From a checkpoint of a small mixture-of-experts model trained on Wikipedia.
Size: 10 layers, width 384, 92.2M parameters.
Experts: 32 experts in each of 5 layers, a softmax router.
Below are experts of layer 5 (counted from 0) of a mixture-of-experts language model. Rows are named router (the router's row for the expert), up (a neuron's input weights, with its number) and show model dimensions 288-335. Each number is 50 + 12 x the weight over its row's rms, rounded and kept within 0 to 99.
Before each expert's rows: a language model's description of what the expert responds to. This comes from a sample of Wikipedia text that the model never trained on.

# expert 7
Articles and preposition phrases. The, in the, at the, of the and similar preposition-plus-article tokens opening phrases in biographical and sports prose, e.g. At the age.
router:55 48 53 45 37 48 17 49 49 58 58 67 61 47 42 60 69 67 37 27 55 45 45 52 53 42 51 62 46 38 60 52 25 47 44 52 38 35 37 81 62 51 61 55 46 44 51 64
up0:38 27 54 51 41 26 61 53 60 70 60 50 40 39 53 74 56 49 83 33 58 46 57 40 56 58 29 37 47 62 55 46 59 50 66 40 54 39 54 49 61 52 30 31 60 43 62 44
up1:61 60 44 45 64 40 58 37 62 47 21 32 41 50 45 46 62 48 46 35 57 48 54 49 22 27 41 45 55 57 37 44 54 74 34 57 45 48 42 56 36 51 59 62 49 48 49 65
up2:50 37 49 51 54 44 56 57 42 65 58 63 64 37 49 55 58 41 52 49 36 56 83 55 27 57 47 62 44 62 60 44 44 20 43 66 69 52 40 56 45 54 45 37 49 69 43 61
up3:52 46 33 43 40 49 43 45 25 41 64 36 58 52 61 39 51 54 39 52 56 37 38 27 82 48 37 65 45 31 61 43 44 44 77 35 46 38 40 34 58 44 74 44 42 51 82 34
up4:48 53 41 44 56 62 37 58 65 42 49 73 38 39 49 40 49 58 40 59 58 30 45 66 71 45 35 64 64 50 72 57 75 67 56 71 66 57 63 47 63 64 58 40 44 50 58 66
up5:46 73 48 47 49 45 33 49 35 41 52 67 85 45 65 38 41 61 35 45 24 61 42 50 46 27 49 59 53 37 23 45 56 51 63 43 43 36 35 60 43 51 50 72 52 53 63 54
up6:72 69 45 73 57 48 73 37 60 48 56 53 63 53 50 23 55 46 43 44 61 43 68 57 35 47 43 65 54 49 56 50 47 44 64 21 53 38 39 49 28 54 39 46 61 24 59 49
up7:40 61 59 53 38 42 46 49 58 56 43 81 63 45 17 55 36 61 49 50 40 28 60 51 40 47 47 56 18 72 62 60 56 58 40 60 52 71 57 60 46 48 48 30 79 51 35 46
up8:31 22 73 53 42 46 64 52 45 48 65 48 52 73 52 28 59 65 64 66 51 34 48 39 45 52 43 80 56 56 43 57 28 43 54 56 74 40 62 38 58 61 66 53 57 56 47 51
up9:30 53 32 35 40 46 58 44 26 39 67 54 75 50 41 68 42 59 47 62 37 51 18 40 50 16 35 26 56 61 40 36 48 58 48 70 62 32 59 39 44 34 46 70 49 49 19 41
up10:41 42 54 41 49 57 44 50 54 32 33 71 59 56 40 51 44 45 66 46 57 56 17 62 54 51 42 62 53 33 35 73 52 59 37 50 55 47 62 68 41 45 59 50 50 55 41 51
up11:48 47 44 30 54 30 60 52 58 59 60 43 38 39 52 51 39 64 67 70 26 40 42 46 49 38 58 36 55 52 63 30 56 41 55 55 39 44 62 52 63 39 37 43 77 41 65 59
up12:29 50 45 43 22 51 47 63 57 63 52 65 69 47 48 42 42 60 65 48 56 48 38 50 73 66 47 45 66 45 70 75 23 42 44 36 49 31 45 47 46 56 77 54 43 44 47 45
up13:60 59 70 59 50 35 56 42 33 52 55 53 54 47 49 38 67 37 56 50 27 70 46 43 63 56 53 55 82 38 51 73 45 62 45 61 36 56 57 36 24 49 55 59 62 56 42 56
up14:43 53 54 49 33 36 46 62 41 61 48 63 78 55 38 50 52 79 60 61 53 63 45 47 59 40 43 47 36 43 39 50 35 74 55 71 50 49 41 60 69 58 46 47 72 46 42 42
up15:37 50 64 75 51 49 40 42 44 51 70 25 35 36 50 45 50 41 67 40 46 42 51 44 52 53 38 41 56 54 53 57 41 58 55 50 71 32 76 70 66 62 61 62 42 59 52 45
up16:71 62 40 60 50 51 48 58 45 49 26 38 63 66 42 55 49 57 28 78 57 48 49 48 38 58 46 50 64 82 44 44 32 57 65 53 52 16 34 50 59 67 44 45 56 49 41 54
up17:57 50 50 66 35 68 46 63 48 38 44 48 60 43 56 43 76 45 54 53 59 59 22 42 58 54 18 65 54 58 41 45 49 37 69 49 46 41 46 39 25 22 35 68 31 53 56 38
up18:30 55 43 32 46 40 48 52 38 60 79 49 66 18 36 66 58 54 50 52 62 30 63 29 31 52 61 40 45 64 56 44 44 40 36 45 51 51 45 67 57 37 53 44 47 56 33 58
up19:25 58 69 40 38 41 31 50 53 52 23 61 41 39 59 60 67 52 64 35 53 25 58 54 65 53 52 51 30 50 69 42 86 23 41 70 46 55 44 58 71 41 49 38 55 28 41 47
up20:59 55 51 52 44 57 55 32 18 40 60 55 63 57 43 36 70 50 43 94 42 41 46 70 37 45 60 52 49 70 56 43 69 47 59 64 52 84 71 53 64 59 43 67 42 50 36 28
up21:67 46 55 40 59 50 48 36 53 62 66 56 46 58 41 43 52 58 59 59 63 33 63 45 63 47 53 53 60 34 55 56 62 52 45 51 66 65 46 43 54 56 34 47 56 45 55 52
up22:51 47 49 38 52 41 62 35 44 67 46 73 64 34 70 47 51 37 44 38 55 47 28 38 58 41 57 65 35 66 56 22 35 47 64 64 45 34 37 58 59 42 58 39 47 54 32 62
up23:48 43 59 42 46 47 44 53 41 57 52 43 37 62 40 54 38 33 55 44 65 56 52 52 41 51 48 49 42 71 64 56 39 34 77 40 30 37 52 55 57 46 36 42 57 41 55 57
up24:53 54 46 46 49 41 43 43 69 51 35 50 33 66 24 64 52 56 51 33 66 42 56 52 37 50 50 68 48 23 49 38 43 34 41 47 58 44 48 59 54 53 67 50 63 49 32 67
up25:34 62 41 71 57 45 65 69 51 42 39 62 47 41 53 64 48 52 65 43 35 56 70 43 47 32 53 72 52 63 45 49 43 42 53 63 49 54 72 48 67 62 59 46 65 51 34 47
up26:13 31 62 44 46 54 65 39 50 48 43 68 32 48 36 51 44 61 55 55 58 56 54 37 45 43 40 49 68 57 53 59 38 39 66 43 41 31 55 53 45 42 45 39 58 53 47 82
up27:69 54 71 45 44 46 35 55 71 50 40 24 58 48 55 63 53 35 45 39 33 42 56 48 52 46 68 57 50 39 63 45 47 53 46 54 46 65 43 36 60 58 41 44 42 48 43 73
up28:43 44 41 35 43 64 39 62 67 71 30 56 48 30 56 55 52 67 43 51 49 39 32 57 70 51 61 56 37 43 37 44 74 45 55 52 62 55 32 53 68 47 59 58 40 55 65 68
up29:40 36 86 39 29 54 38 45 36 63 55 53 29 57 46 48 39 53 51 28 66 31 48 68 51 57 48 45 40 44 46 42 65 57 62 48 53 37 65 40 26 46 27 48 54 50 88 43
up30:59 52 41 74 44 57 65 43 43 54 29 35 63 47 56 64 48 58 62 44 70 60 29 18 56 65 30 56 52 54 54 48 37 47 63 60 64 21 30 56 38 57 43 51 39 82 30 50
up31:49 46 48 36 37 48 49 46 58 69 50 37 57 57 64 56 39 44 50 28 38 47 32 30 68 53 69 62 40 56 44 48 45 58 48 57 29 66 74 41 43 55 49 52 56 60 65 53
up32:29 53 57 64 52 54 49 28 40 56 38 33 60 52 58 39 59 54 36 56 63 48 26 41 43 37 62 66 66 43 58 46 61 46 57 73 40 52 60 60 23 29 68 59 43 58 44 56
up33:43 43 48 33 63 40 34 52 39 76 49 57 56 55 50 63 64 67 59 52 58 36 48 41 37 57 56 63 46 26 53 47 37 46 40 44 39 49 47 66 60 59 52 30 68 52 56 61
up34:52 44 57 66 47 61 53 33 44 60 42 55 51 38 47 61 58 71 64 48 70 30 50 44 61 48 37 65 61 49 53 67 35 63 61 45 64 55 36 46 53 54 57 62 54 63 59 65
up35:54 49 70 34 34 63 64 49 56 45 51 48 47 44 46 55 56 38 41 27 63 60 58 57 38 52 38 49 54 38 54 37 42 67 58 56 48 36 33 60 39 69 52 41 59 46 74 55
up36:41 47 46 53 60 49 39 62 31 44 65 54 51 54 38 64 51 40 58 53 66 57 52 60 65 59 58 67 51 64 52 49 53 59 38 70 59 61 49 49 36 56 29 50 21 41 48 65
up37:46 45 46 47 42 24 52 51 67 56 53 33 52 57 56 48 62 33 41 39 58 51 60 49 39 40 47 42 35 62 65 53 39 23 35 50 56 44 42 43 59 46 56 47 66 42 37 36
up38:39 49 53 43 65 52 55 58 59 67 70 47 60 32 52 49 68 51 51 39 52 38 35 60 65 62 45 61 58 47 49 37 48 56 81 58 50 52 59 60 57 59 48 36 53 56 65 53
up39:41 57 57 48 62 54 47 48 55 54 49 45 67 61 49 54 49 57 56 57 31 37 70 44 66 49 52 56 61 53 57 54 54 40 44 51 54 75 55 65 50 57 62 63 78 32 48 45
up40:49 51 57 41 40 54 63 53 39 55 40 47 60 33 52 26 37 45 46 42 54 29 42 30 53 53 69 72 43 67 47 55 42 44 72 20 51 58 56 67 30 48 52 46 50 43 39 62
up41:38 50 50 71 53 28 56 42 49 65 45 44 55 72 66 45 82 46 43 35 44 27 55 48 76 50 69 58 58 49 46 55 51 27 66 51 59 42 70 64 70 45 47 57 46 65 68 42
up42:46 51 44 56 29 54 58 61 55 61 47 35 64 43 63 42 50 47 11 49 46 71 71 63 36 41 61 41 47 69 44 55 48 60 43 53 53 39 42 77 53 52 65 53 42 56 52 47
up43:57 67 54 60 51 44 33 67 42 50 27 50 43 54 73 53 61 52 64 50 36 78 36 50 56 49 54 47 42 61 45 50 53 60 54 46 16 35 33 51 61 47 36 74 52 58 61 65
up44:54 56 57 46 47 57 39 48 54 62 40 42 92 29 48 73 53 46 37 45 56 58 63 47 48 28 54 69 69 44 48 40 35 82 46 56 67 36 48 59 44 63 62 66 37 60 32 43
up45:52 61 68 52 54 35 45 72 34 63 42 54 30 56 42 51 51 30 36 50 29 56 22 52 44 67 33 41 56 75 46 49 44 65 50 44 52 56 67 34 58 59 32 27 48 65 53 52

# expert 22
Sentence and section ends. Sentence-final periods fused with word endings (er., ed., ing.) and line breaks or == closing headings before new paragraphs.
router:51 49 57 49 64 35 53 63 57 34 56 25 48 53 48 37 19 63 57 37 59 54 76 53 31 29 56 36 46 32 31 50 58 43 69 67 56 31 46 80 48 44 45 28 50 50 38 52
up20:38 41 48 29 50 63 54 35 41 41 41 64 49 51 52 46 51 66 33 38 60 52 46 42 43 53 38 38 46 55 78 67 46 36 45 68 57 46 61 49 31 63 73 55 51 67 62 45
up21:55 55 57 25 58 55 33 40 63 37 59 37 73 59 40 54 47 48 49 74 54 59 34 58 37 37 65 55 63 51 59 69 53 45 56 57 50 34 45 39 37 53 43 37 67 75 40 64
up22:49 38 57 60 61 54 47 58 57 61 48 46 41 50 34 34 57 69 53 48 58 37 45 49 64 60 56 48 37 77 36 57 38 39 70 39 46 44 52 46 60 38 63 49 54 59 65 89
up23:59 55 15 41 60 53 28 56 35 50 58 65 43 40 54 51 65 60 61 32 50 35 53 49 42 24 46 49 77 46 56 55 56 53 44 38 52 49 55 41 57 40 84 39 50 62 49 65
up24:67 63 30 51 62 49 62 49 68 40 43 53 54 53 49 38 52 54 63 64 63 35 49 27 52 37 30 60 61 42 43 43 44 62 38 25 68 73 45 55 60 56 58 40 49 67 53 54
up25:39 56 60 53 45 47 52 55 35 26 71 47 54 52 38 58 47 44 62 33 47 48 67 50 35 43 35 45 38 55 76 47 74 40 61 49 50 50 68 60 58 56 34 58 36 46 45 67
up26:48 30 25 44 34 42 54 38 21 53 54 61 41 55 53 44 48 62 40 37 57 47 57 55 51 60 65 56 63 57 33 61 63 53 35 41 79 47 40 45 38 43 40 68 69 39 40 48
up27:42 62 45 47 56 48 43 43 51 52 57 58 40 45 36 68 51 60 39 49 63 59 26 29 56 49 35 58 73 55 47 45 57 49 35 79 24 71 42 42 49 37 53 45 51 40 60 36
up28:55 47 75 39 57 52 45 46 45 59 42 39 70 64 58 46 52 50 90 71 58 48 37 33 64 43 44 80 60 67 53 57 50 59 19 33 35 43 66 43 60 50 61 66 46 63 44 42
up29:51 35 41 57 58 53 43 56 56 65 34 39 34 49 62 46 54 70 44 65 22 69 44 67 50 58 44 60 62 50 51 64 51 48 58 30 30 46 54 60 53 51 51 65 61 61 51 12
up30:45 61 47 36 49 48 47 57 34 43 37 67 35 27 25 37 48 60 47 25 47 56 56 61 39 46 75 46 53 50 24 46 61 43 62 31 40 50 41 52 45 59 33 38 41 39 40 51
up31:50 34 64 57 51 49 52 67 48 42 34 49 50 55 64 46 51 56 56 48 38 47 63 47 62 72 61 42 51 37 52 63 51 62 34 64 38 65 33 37 37 42 50 52 46 49 27 49
up32:43 39 51 47 19 59 37 41 54 55 66 49 44 46 73 42 42 27 50 35 51 42 34 49 79 60 41 42 41 43 47 52 40 54 40 56 49 48 54 58 57 39 41 52 33 34 62 62
up33:44 41 72 55 36 64 65 51 57 40 43 50 78 35 69 57 31 38 54 37 32 45 32 61 51 51 69 53 61 44 46 48 45 66 56 36 47 44 71 63 50 27 39 59 62 19 27 61
up34:46 54 57 51 32 67 49 67 56 78 67 57 48 34 43 30 42 46 43 53 64 50 35 53 55 42 82 34 45 14 38 70 38 45 62 48 44 38 55 37 52 42 55 25 53 39 67 54
up35:52 42 57 37 65 55 29 43 35 47 78 42 60 37 74 46 38 48 58 34 47 51 61 57 57 57 40 31 39 55 62 79 66 40 49 75 55 33 58 40 72 47 59 43 65 58 58 65
up36:38 54 52 37 71 57 46 49 36 25 41 54 28 60 74 59 41 50 62 44 40 72 39 37 55 61 58 52 73 49 65 54 43 57 31 25 32 54 59 49 51 46 47 63 27 41 32 51
up37:66 29 37 51 55 45 47 45 43 55 44 48 53 28 45 47 46 47 40 21 56 48 55 24 56 55 70 69 58 47 57 54 37 67 41 68 46 35 55 48 44 43 56 57 60 46 61 28
up38:28 29 39 57 58 64 41 44 38 51 56 60 35 49 46 57 38 41 52 30 66 48 58 66 53 47 47 42 48 58 59 57 64 35 73 57 52 23 55 62 63 76 49 12 76 40 55 50
up39:70 29 39 46 67 55 42 41 51 35 38 52 20 32 37 56 50 46 60 42 52 48 51 58 40 54 50 50 57 58 34 49 48 59 50 59 55 48 43 22 62 60 50 90 52 55 49 39
up40:82 29 50 33 38 64 47 55 65 65 54 64 42 44 47 60 52 71 45 43 65 49 51 52 44 35 63 52 39 50 23 46 50 35 42 49 58 62 43 49 28 50 34 73 54 45 41 57
up41:45 44 67 49 43 58 39 55 32 63 64 56 46 46 53 41 50 51 32 53 80 56 57 32 61 52 54 41 41 55 54 46 58 38 52 68 60 47 67 59 17 52 49 70 45 52 55 62
up42:51 64 18 57 51 45 36 52 62 25 51 61 50 59 52 37 43 55 54 53 65 69 66 55 59 36 70 49 52 42 32 62 48 44 51 64 65 47 30 50 54 66 61 33 28 47 66 51
up43:49 57 46 47 47 35 29 83 46 49 71 50 51 69 60 55 52 43 58 48 40 58 43 38 59 42 63 46 34 40 69 46 31 66 45 46 48 75 59 39 33 44 51 41 28 38 46 43
up44:67 40 33 40 64 68 73 72 53 56 53 52 44 55 53 42 29 49 72 46 71 42 58 47 52 51 55 31 52 62 44 55 44 63 46 63 18 52 52 39 40 79 60 50 62 68 62 59
up45:46 36 47 56 50 50 51 64 39 44 65 66 40 59 72 51 51 56 59 64 74 40 38 64 45 39 43 43 41 30 61 48 46 46 38 66 34 54 36 46 46 60 42 45 33 47 54 38
up46:44 63 44 48 51 32 31 34 41 51 26 37 62 33 73 48 43 48 50 36 36 60 43 44 39 55 45 53 56 73 24 56 28 51 53 70 63 63 45 58 40 68 42 40 60 45 60 54
up47:64 34 42 45 54 40 58 66 54 43 61 40 58 59 52 65 55 36 67 73 46 49 60 44 69 65 63 51 55 61 43 60 67 52 45 48 55 55 69 51 42 43 74 53 51 48 63 29
up48:58 37 41 57 57 22 63 44 54 54 51 59 54 36 61 48 47 72 36 43 54 47 58 33 38 38 46 57 47 50 60 54 41 55 50 45 55 51 50 41 49 46 58 54 39 64 61 56
up49:59 36 61 36 57 41 46 48 45 45 54 49 60 36 45 60 40 31 29 45 44 41 55 68 47 61 46 42 63 62 36 58 64 34 53 70 45 78 37 76 57 61 59 46 42 44 48 28
up50:39 48 49 46 35 26 55 47 51 38 57 47 46 53 40 55 55 45 52 48 67 46 55 46 42 42 34 22 48 64 55 58 49 39 48 44 53 45 37 26 67 51 43 42 29 52 53 45
up51:42 50 61 37 38 35 36 66 49 27 41 52 34 48 43 49 73 72 50 58 57 52 41 70 67 48 65 54 49 36 33 41 67 52 39 43 57 58 66 56 70 69 44 53 43 43 32 34
up52:54 40 43 53 44 50 28 60 45 35 47 47 51 59 61 43 56 46 58 69 74 51 51 46 20 49 60 63 35 46 57 54 52 72 30 62 24 37 38 38 54 38 36 38 41 46 62 30
up53:71 43 59 51 54 52 53 50 58 64 49 37 41 48 86 49 53 54 40 46 63 37 68 65 42 73 33 70 55 39 42 29 27 49 60 51 44 55 65 20 54 70 61 40 42 71 71 49
up54:60 29 35 59 46 60 56 46 49 45 59 60 57 55 41 50 50 48 74 66 54 67 56 56 53 57 72 55 84 63 57 65 53 45 60 44 69 32 48 60 60 57 59 33 46 39 44 44
up55:65 69 67 63 45 61 53 37 49 43 54 43 24 41 47 65 54 52 41 43 56 51 46 53 56 37 57 53 34 48 33 71 62 41 58 64 55 57 61 43 62 36 52 54 41 46 60 54
up56:43 61 29 58 54 27 42 56 41 38 64 42 51 72 31 55 57 49 58 49 33 44 58 58 47 52 74 36 51 44 55 35 53 46 43 38 58 30 64 64 65 42 46 65 42 42 52 48
up57:29 42 62 61 64 73 41 47 31 62 52 47 28 70 42 46 35 55 63 56 61 55 43 50 52 41 35 46 57 69 65 42 41 74 62 42 75 58 30 76 63 66 69 29 59 43 40 41
up58:52 51 40 70 60 68 51 34 39 38 50 39 54 41 69 32 53 39 42 60 23 49 34 31 49 53 57 44 43 53 53 27 46 40 37 61 49 38 47 56 41 53 69 66 44 40 63 45
up59:39 30 62 80 56 67 64 69 41 59 45 38 45 44 55 35 35 69 52 60 65 47 68 61 31 49 33 53 40 51 37 46 40 10 56 26 56 40 59 19 35 36 49 53 30 30 46 55
up60:47 33 47 47 23 43 57 57 51 52 46 68 63 30 51 63 60 42 41 45 65 66 51 45 41 48 59 48 33 54 59 40 39 29 40 45 39 33 46 29 40 72 44 40 38 54 46 63
up61:55 51 73 48 58 30 59 67 44 45 41 41 53 40 49 44 62 32 64 32 45 39 49 60 40 58 50 57 43 21 57 49 36 75 47 55 55 44 62 58 42 58 58 71 37 27 51 52
up62:65 53 57 52 40 65 36 30 62 42 36 52 51 40 51 33 48 31 33 51 42 30 52 62 53 32 53 72 50 29 37 34 74 46 51 60 43 54 53 51 35 74 72 53 41 47 69 52
up63:37 34 51 69 47 54 43 46 48 37 58 67 37 42 41 74 39 28 68 59 49 56 69 30 33 57 50 71 35 51 51 65 62 68 40 43 46 33 27 47 43 56 45 66 47 46 46 73
up64:49 49 42 53 25 71 42 56 58 48 53 38 30 51 56 44 57 40 53 39 56 50 51 63 51 39 63 39 50 59 48 72 50 65 44 39 36 27 68 54 55 54 14 58 39 39 43 52
up65:58 58 54 23 48 50 31 46 51 39 53 47 49 51 44 45 50 79 48 27 60 45 46 56 73 47 72 57 41 14 55 57 62 56 42 55 61 64 52 39 47 56 33 50 57 53 41 54

# expert 18
Table and heading delimiters. Table pipes at cell and row ends, plus heading equals signs, list dashes and colons in wiki tables and headings.
router:38 54 58 61 59 58 60 38 37 53 53 61 35 49 50 60 63 47 64 32 54 49 71 55 63 62 39 43 37 51 63 46 37 45 52 37 49 55 62 64 52 49 54 50 50 51 56 72
up20:42 26 36 58 44 31 44 30 29 60 38 48 63 56 44 38 66 41 57 45 31 56 57 39 39 34 44 72 55 58 40 55 54 46 27 57 45 50 44 46 73 56 53 60 44 51 54 63
up21:45 50 28 31 34 24 56 46 68 51 41 58 50 55 48 45 63 70 69 34 40 54 58 58 61 47 58 81 39 48 46 32 34 53 49 58 57 39 46 69 36 59 54 42 61 42 39 30
up22:28 29 50 48 42 51 37 38 52 56 57 54 47 44 51 51 32 42 64 63 49 44 69 60 65 33 57 44 43 35 56 52 47 44 47 86 59 28 52 53 68 47 54 42 74 61 31 49
up23:48 67 65 33 43 48 50 48 79 53 67 46 37 52 60 50 39 53 50 47 50 66 42 31 62 59 47 38 57 60 47 50 73 57 54 43 40 59 30 40 30 68 57 59 40 51 56 67
up24:32 45 41 47 38 43 50 45 65 57 16 45 36 39 51 41 49 58 39 48 50 35 49 46 46 49 32 61 40 45 42 54 52 42 47 30 45 52 70 38 73 59 39 29 57 71 34 56
up25:39 72 34 46 47 53 40 25 22 45 41 33 53 34 51 43 53 48 50 47 57 39 43 71 56 65 44 45 48 41 36 37 36 45 29 39 30 46 46 71 64 68 28 39 40 72 56 43
up26:52 52 18 24 54 42 48 44 34 35 48 59 49 56 64 47 46 71 44 33 73 42 51 60 48 69 68 58 66 67 51 51 59 57 39 68 61 66 52 70 48 32 49 53 54 48 62 58
up27:49 43 42 54 50 50 52 27 33 54 27 54 38 27 69 71 73 62 59 59 54 53 64 52 46 47 44 45 48 63 53 55 42 38 47 43 57 36 57 49 48 58 40 64 59 67 33 47
up28:67 54 61 67 41 32 41 65 68 44 53 49 50 43 44 58 51 35 62 37 35 47 59 63 48 58 83 38 52 59 59 57 53 42 63 51 37 31 57 46 63 43 45 33 54 44 34 60
up29:47 52 40 58 26 54 33 51 67 14 46 38 42 72 30 74 59 67 66 83 60 72 59 57 48 31 58 40 42 57 66 57 38 37 50 65 44 45 49 56 30 32 55 59 57 33 38 63
up30:30 58 53 56 63 45 46 49 82 51 45 60 50 77 47 45 35 57 28 50 42 61 42 33 42 65 76 49 46 60 51 46 57 38 44 52 39 71 53 53 23 48 64 80 55 47 49 63
up31:51 60 73 54 38 53 63 47 66 50 53 61 54 50 60 62 34 36 50 59 55 34 52 58 34 53 78 52 39 70 54 36 64 40 63 28 50 41 48 55 55 58 59 76 47 54 57 37
up32:42 48 42 46 43 41 42 69 20 44 63 53 48 49 34 43 58 41 36 56 30 37 69 35 55 51 28 68 45 56 35 63 65 41 41 42 33 68 51 35 47 42 66 38 43 29 38 47
up33:43 60 56 51 35 47 79 48 61 44 22 41 36 55 43 43 41 56 38 37 40 52 35 48 60 64 58 33 54 53 36 59 64 43 48 57 27 46 43 44 54 43 51 60 74 55 53 50
up34:52 67 55 42 29 54 59 40 56 63 61 66 41 50 59 31 59 68 41 72 50 39 23 29 66 54 57 57 64 56 60 58 79 44 77 30 37 55 55 55 47 57 59 52 61 24 65 40
up35:61 68 33 75 70 57 62 41 44 61 50 30 51 45 51 63 66 70 71 60 42 55 58 62 60 79 19 71 35 55 57 74 46 48 40 37 56 17 70 61 62 44 67 68 49 63 65 55
up36:25 48 33 46 47 49 50 50 50 65 40 61 32 61 41 68 36 56 71 54 39 54 81 60 42 49 49 46 48 33 36 55 43 48 47 59 43 51 44 45 38 72 64 52 41 12 48 59
up37:42 61 40 58 61 44 53 45 59 33 62 40 40 49 60 47 47 54 46 73 45 53 44 56 44 30 41 56 43 39 62 46 40 63 48 27 65 39 50 41 14 42 47 61 59 40 63 49
up38:42 74 32 43 60 63 65 66 64 45 38 20 67 35 70 76 77 65 43 50 53 65 65 66 58 37 34 65 60 54 42 40 63 40 39 63 62 61 63 57 35 51 47 69 59 59 49 37
up39:39 40 42 45 56 38 28 55 45 34 49 37 44 63 76 65 47 49 66 55 52 37 43 58 56 50 54 25 41 42 45 42 43 21 42 52 32 62 64 53 47 58 67 24 43 58 42 51
up40:60 57 38 59 40 46 27 62 46 43 52 35 21 44 43 42 41 60 59 35 44 42 67 42 42 62 52 46 64 58 42 40 60 51 37 58 33 41 59 39 60 44 65 57 51 48 58 48
up41:81 58 45 31 60 59 55 55 76 37 42 52 48 58 63 33 64 49 55 47 69 38 63 59 43 52 52 77 50 42 69 34 60 44 59 24 60 44 48 50 40 54 48 32 44 52 53 50
up42:57 54 51 50 32 65 65 60 46 49 41 39 48 56 63 40 67 55 51 61 34 61 35 36 60 53 58 34 51 40 54 47 64 61 43 75 42 30 73 48 35 55 63 39 61 84 35 54
up43:35 83 41 48 59 66 63 33 54 24 64 54 49 42 40 58 69 66 52 58 45 44 52 56 58 50 44 50 55 51 49 51 45 40 49 59 59 64 64 60 61 47 58 58 49 20 38 81
up44:60 42 62 57 62 61 71 51 47 69 44 48 48 43 55 54 60 60 59 63 58 53 51 34 52 40 78 35 29 53 57 42 54 32 71 38 62 60 67 44 62 67 41 63 73 46 38 36
up45:40 31 57 31 60 39 40 53 47 56 39 72 30 49 58 50 46 47 60 80 37 50 49 53 52 36 26 52 33 44 45 61 65 56 36 19 52 30 60 39 52 46 57 28 48 48 65 59
up46:59 47 46 51 53 57 70 40 63 70 54 28 52 21 76 70 49 54 55 77 44 53 44 65 49 53 51 55 48 55 37 62 32 62 46 56 41 45 38 26 61 32 47 41 42 39 55 66
up47:60 57 27 59 51 59 68 46 39 45 44 67 57 35 57 59 51 59 38 20 51 57 72 45 34 62 52 44 59 17 23 55 61 52 52 48 42 57 41 50 69 60 47 68 68 59 55 41
up48:28 41 51 57 61 32 50 61 46 62 55 68 36 49 44 62 52 45 33 63 30 46 37 47 50 45 54 55 69 37 49 47 61 56 48 43 56 49 41 69 52 51 59 44 40 57 65 50
up49:43 56 51 57 63 55 32 33 63 62 61 71 55 49 42 31 31 48 59 40 58 46 69 51 11 63 41 43 43 36 72 67 77 58 21 57 47 69 51 32 37 62 63 63 50 59 53 59
up50:50 52 49 38 47 50 56 50 55 49 49 51 24 54 47 63 43 36 34 67 55 33 56 36 54 28 38 35 41 54 58 75 48 45 53 59 41 55 65 51 60 56 60 47 36 24 56 44
up51:47 41 52 56 51 55 57 34 46 36 30 64 20 38 54 52 58 55 75 46 38 51 48 47 57 45 52 56 60 60 56 46 48 57 76 56 37 40 53 46 54 64 63 43 74 39 52 62
up52:48 54 43 55 41 54 52 67 63 40 44 47 50 50 42 65 41 53 37 54 40 35 61 50 57 46 53 56 51 73 30 57 37 37 42 41 51 55 46 75 71 56 35 68 37 57 53 45
up53:49 39 53 38 34 55 68 64 57 43 46 44 57 56 49 44 55 64 67 54 53 63 24 62 55 48 43 35 35 60 72 53 52 46 41 46 37 47 61 31 69 67 65 52 49 29 50 48
up54:45 72 53 67 48 58 62 38 64 58 71 56 25 63 59 52 51 53 43 35 49 47 41 63 64 55 41 58 75 31 55 57 56 26 28 65 46 48 48 77 39 58 39 81 41 41 65 49
up55:39 74 55 55 45 65 36 56 51 35 46 52 49 55 34 51 50 64 64 42 42 36 42 59 62 42 69 42 48 53 37 66 41 41 74 53 55 67 48 44 40 52 68 47 42 36 25 43
up56:24 57 36 54 40 54 51 31 59 42 66 59 58 41 73 23 64 56 34 46 41 30 62 51 44 63 29 45 51 45 71 63 49 50 34 68 42 58 12 60 19 57 58 52 44 44 54 25
up57:41 67 50 47 70 34 51 46 46 52 61 33 50 50 48 56 32 36 48 32 42 48 50 32 35 48 51 16 57 60 57 71 53 30 39 47 51 46 41 47 67 38 47 61 59 74 61 60
up58:66 51 57 49 47 72 73 59 51 51 38 50 35 43 40 39 33 59 52 47 49 52 70 39 15 62 23 38 41 73 74 43 41 51 61 72 67 63 57 57 50 56 49 44 42 67 60 45
up59:51 48 62 43 50 59 71 59 46 44 67 57 47 49 49 37 27 33 29 44 77 51 68 49 48 42 34 62 57 64 32 46 52 39 66 41 42 62 68 53 59 32 47 61 67 38 57 59
up60:37 70 82 59 37 64 62 49 42 52 54 36 62 24 44 30 33 66 41 39 43 48 54 35 46 51 34 66 44 70 55 31 59 58 40 44 44 39 57 32 53 35 56 62 36 60 45 53
up61:63 47 31 60 68 57 43 56 63 71 63 57 28 53 63 63 46 33 58 84 53 34 36 30 58 67 41 51 37 55 42 46 63 52 35 41 47 31 62 47 49 42 63 45 57 48 61 31
up62:38 26 43 84 69 65 34 39 56 58 44 74 52 40 49 66 46 50 47 55 47 57 54 35 53 40 55 51 33 39 70 41 58 47 51 55 72 51 63 52 60 57 45 47 67 55 36 60
up63:61 47 49 52 62 55 40 54 53 41 57 42 45 32 44 28 38 57 52 53 45 46 59 60 44 53 54 32 51 47 70 62 40 59 64 60 45 43 61 66 42 50 67 31 62 48 39 48
up64:46 52 42 75 43 57 38 42 45 60 32 59 42 58 43 46 49 71 45 67 45 43 39 50 43 37 73 58 38 33 75 41 45 34 38 57 54 69 33 68 70 61 43 49 41 59 50 33
up65:62 40 66 60 62 69 42 45 60 57 61 57 68 73 61 66 47 40 46 43 29 54 65 46 51 42 59 67 28 35 48 53 57 56 41 56 45 48 41 53 63 57 55 16 62 41 49 21